Experts of a small language model: 9 layers, 277M tokens.
Below are experts of layer 3 (counted from 0) of a mixture-of-experts language model. Rows are named gate (a neuron's input weights, with its number), up (a neuron's input weights, with its number) and show model dimensions 0-127. Each number is 128 + 24 x the weight over its row's rms, rounded and kept within 0 to 255. Numbers have three digits each.
Before each expert's rows: a language model's description of what the expert responds to; "comes after" lists some tokens at least twice as common just before its tokens as in all text. This comes from a sample of Wikipedia text that the model never trained on. Tokens count by the router's weight.

# expert 5
It responds to: Pipe separators between cells in wiki tables, mostly after text cells, such as results, filmographies and election tables; also list dashes and semicolons.
comes after: " |\n", ")", "0", "\n", "1", " —"
gate0:161140133168123108151128087213101116157136134074158117147164147150132099121139137098122102150148111094132139128155130115162167116146111129126162096117152166133095094107171120117174119170124123120111141097144148143144146141115103123155127135127133105131113095123111156165178114148146095125132150087142144121091113111148145130134145166117128113146173150146094127120120099156171132130119
up0:124116123119121115142147122116121122125145138122141160141154127129127118100124104130128092137129139137120105171125096132129070094134159169129169081157146190124109120113135117101094151122144185082161131142104137073100132125142143108163073111129129170128177151131091127147163111106109142126159109135132098139087097118103107172107142098124142157105121143121155132100087167147164153100147
gate1:144145132131150092133088092135121146150178130203115157115157070090168139128097145167195094143133138109142113196130122108114148162131122137125160103159168143134105127108101113096126146170105110110129144181129104082133120136096129155124107132106121088139122074145111102110096118105122093150157130182109145145082152134136156131138113096102159144133157146134115135051102145129102126083129
up1:140119115145177168156112090122130123126104154162111082101164094131146140109124146129150132081173097167145126139106115127131105140187144122088110098150172127135151126091128094145142139197143123115133164108103136123146115145152135147137138117100111135174121110123065142070152111143124139120165102096087121139102138085108118117133160129122126144124085147069151132087140168077089086159127
gate2:111168117143140147111125121139123134137166105103132137130096120114082148117130083155100163117144155107117175157087114131142120169136116124117116176134108138120135151143140124123157080130125152101108144135113125119118124128095114136164114102113118108164114083096133111122133116175153143131167159148100141132121175103091149142122142104141114134142147054138121165109147143136114161148114
up2:111140097119132122116124084081161127132117150092144133163127130145088152161148094126104167131156137101119147160138120110154151119113159134116139143102149120099129136177124114112130129150129161135129156157167096092095064126110118151134123108133140123118084125091112118105105119151146154129141129117125111129139093125129110164102119165138128170122124110103083137132112123178130110157135
gate3:112174128150136124145128114104173085086109157119157155151123103121120176103087096151117143142121158135115113173086124131119165082144059103117124114123114127130110141155143107102120121143131115124111091076095114132125158131151150133128105096178121096105125097102111155151121062120096133122157113082126110107125137125105130135133132181129107136138157134132124136117152100131130128103114
up3:104155114166127155134098098098155152147107155170132154164117113115129138138169135138140110136142130138163151086120134113134124108173117105133111116076104118156119114122141143161150129117120110101114157180088171105118103144099144120099163110130146134092146112174122173159140114114106115107129134176180118153112174150135134083164109113152140121125158132085097100134115171137086099138133
gate4:183158113158156132141147137145150149146109127104133141168092164168116127146136118116104138106144158098084133129140153107163156111094068106133089096114106120101117129145115113108124150147137134185146136154162105131078145149125098115103126122147144142153161152114079130120145127142120136146124146147115133149132156170104100138170103109131098149095094150148153145142117089121132092106139
up4:138073148130128118118092117131146118116135160121110198122086118083155095147146133124114106140161140074093112119189117121156101131105124110109162144107156129088113131146138110144093101134121091142123090159140143158127148108154109090099092166133164156103105180108152092118147129159151117103135183079178116171133114151135151124091078139113135096125123153148148142126166161114135125113115
gate5:152092105151118123130164128110123122126186119130108126095143135146143173130139150099096100137143087135129148148122136113140124146174122138174132127155110091117094139131141150122134108144115090113110125138095168101155098136132133148088112117106095145124136099133148124176128107120181158099129082116109141137127179106171118127123092155114143110187128133120129127100144137142153128140133
up5:063128134167115135096112124108150128109131113127126158122157160144150117143131148157142110129108112108108155173138151122131121109134115114101140146124142149112164138150156104110111071153162102179101099155156088110114131180152124093150161125162139144105110115130104160140110081128104086072076126083130133126140121143130129154144156091112134137132175176084107083113164124164089111135141
gate6:136130148139097146161160165138144123104128143112151121117111108136099150102113136111128147172079121116133126117096155089093081145166146144142127050109114115110110143061113115124163167089099123152145112131082145152128111122111169135147170108141110135121125128082161145113155154126127154122108177119110110078083133108122119116120072149135154121123130153138127159138130150104135130108139
up6:093111137176057132148090118143109180151120143109152159136130149125112167132153154154119150142126106108134124089094140113165101141152127141156097104132097115131137147086179093093153142094129129137125146131140124123114156121148139114107121127129130117134149087139185123111143112135153135117133119167102127110096126107115111106174135118145116121094122153142122098167128144161120121137099
gate7:123117104112153051110148137081131142145140118105128126147107149118095121106193136099131137117130097157106133157131172123133118094147157080117143146118148095151123104121160124137082139109094087103121083116077112111116178122155154131087181138142080124136088125135166100128155148141101163120099130151166102125137152129167167125112123114099137101135149139181157116154129117157131113186106
up7:123105130098140157106145153136102130079063143135121119085118143144116145134121175089158093153105141143120103211127186087145143127115149112126135133129124139099130076134095106134130124090155128115127128156103102149146126135164150135105182158164111120098129129136166113143125112154121190140080130108129082136114097125158111115138115120099151094084144064116101145139121089142192111152112
gate8:140113111116160130140103129142103182132147127130130100119179115152117136156141158115138110182153114087060124114137131130153155107097164165112118102152128130123150156169106147137062110161124123129118085150098129067155160161096110150113142133091156120113124106126114151112111138092151131139104156122167131108102142153154151160133079092128104116139141106159126154091138137129145128172146
up8:124093112113174145147129158124127138157094136119126188134120089136150105171143121143115116122144130147149094127132112165111127084128111160161102122148132120099133144115137102158137128146130088144136138082109134129139112165109151126145132123088126091133110138137117155087151106087108139191092122100181144111121147157133122149107106100147139121141102152163150144132161152139094157161096
gate9:120168083187169148122117173148100075119131125163120096140113129098132166152151136103064105142132089107121157126127102145082134146130175142175101153114147121114109162137136151079103118113106142121160133132102102137126110114112139104120162073098126103125115138105113107125114116117128131129112137149102169057130132143150153148152115157124113111128116124094127126091125096141146141119123
up9:135115122128130124131153110162154126130132144099136122112108124159134146127134111118148126115128096143124143157092160124152130127121160129093148086145102083129080146119120106134133144074161174150068132134144097115144119121106122125118128144103125151143112107123115160127154117167166140160167084124118149094141127138136115097123124098193124113107117092120148086142135157087138112083116
gate10:111153137133147105100131122122109159149146138154109095128168139131101141173149081122114128122140143148116137095124150093151133118127114156100130106091150138150159108078156142111154136129126117105100093127125098113124143135137138141144091125122154134180093155110093122091118082113142110142135176092153092129111117156135149135102134151121081134153116117099170134115120098097107128111145
up10:130167169161126123171159141166111121133128128169103131091132155117114188146152140130107111145143123115131096112113152134147148105135130109178123137130139180173163105116120114146126083109136122144136162177121124158117122117110081108166112175123169105110151099101134167136135126156082156127169175144178159151177130137152153103126148116105094101154124135124106123126121159157159098091096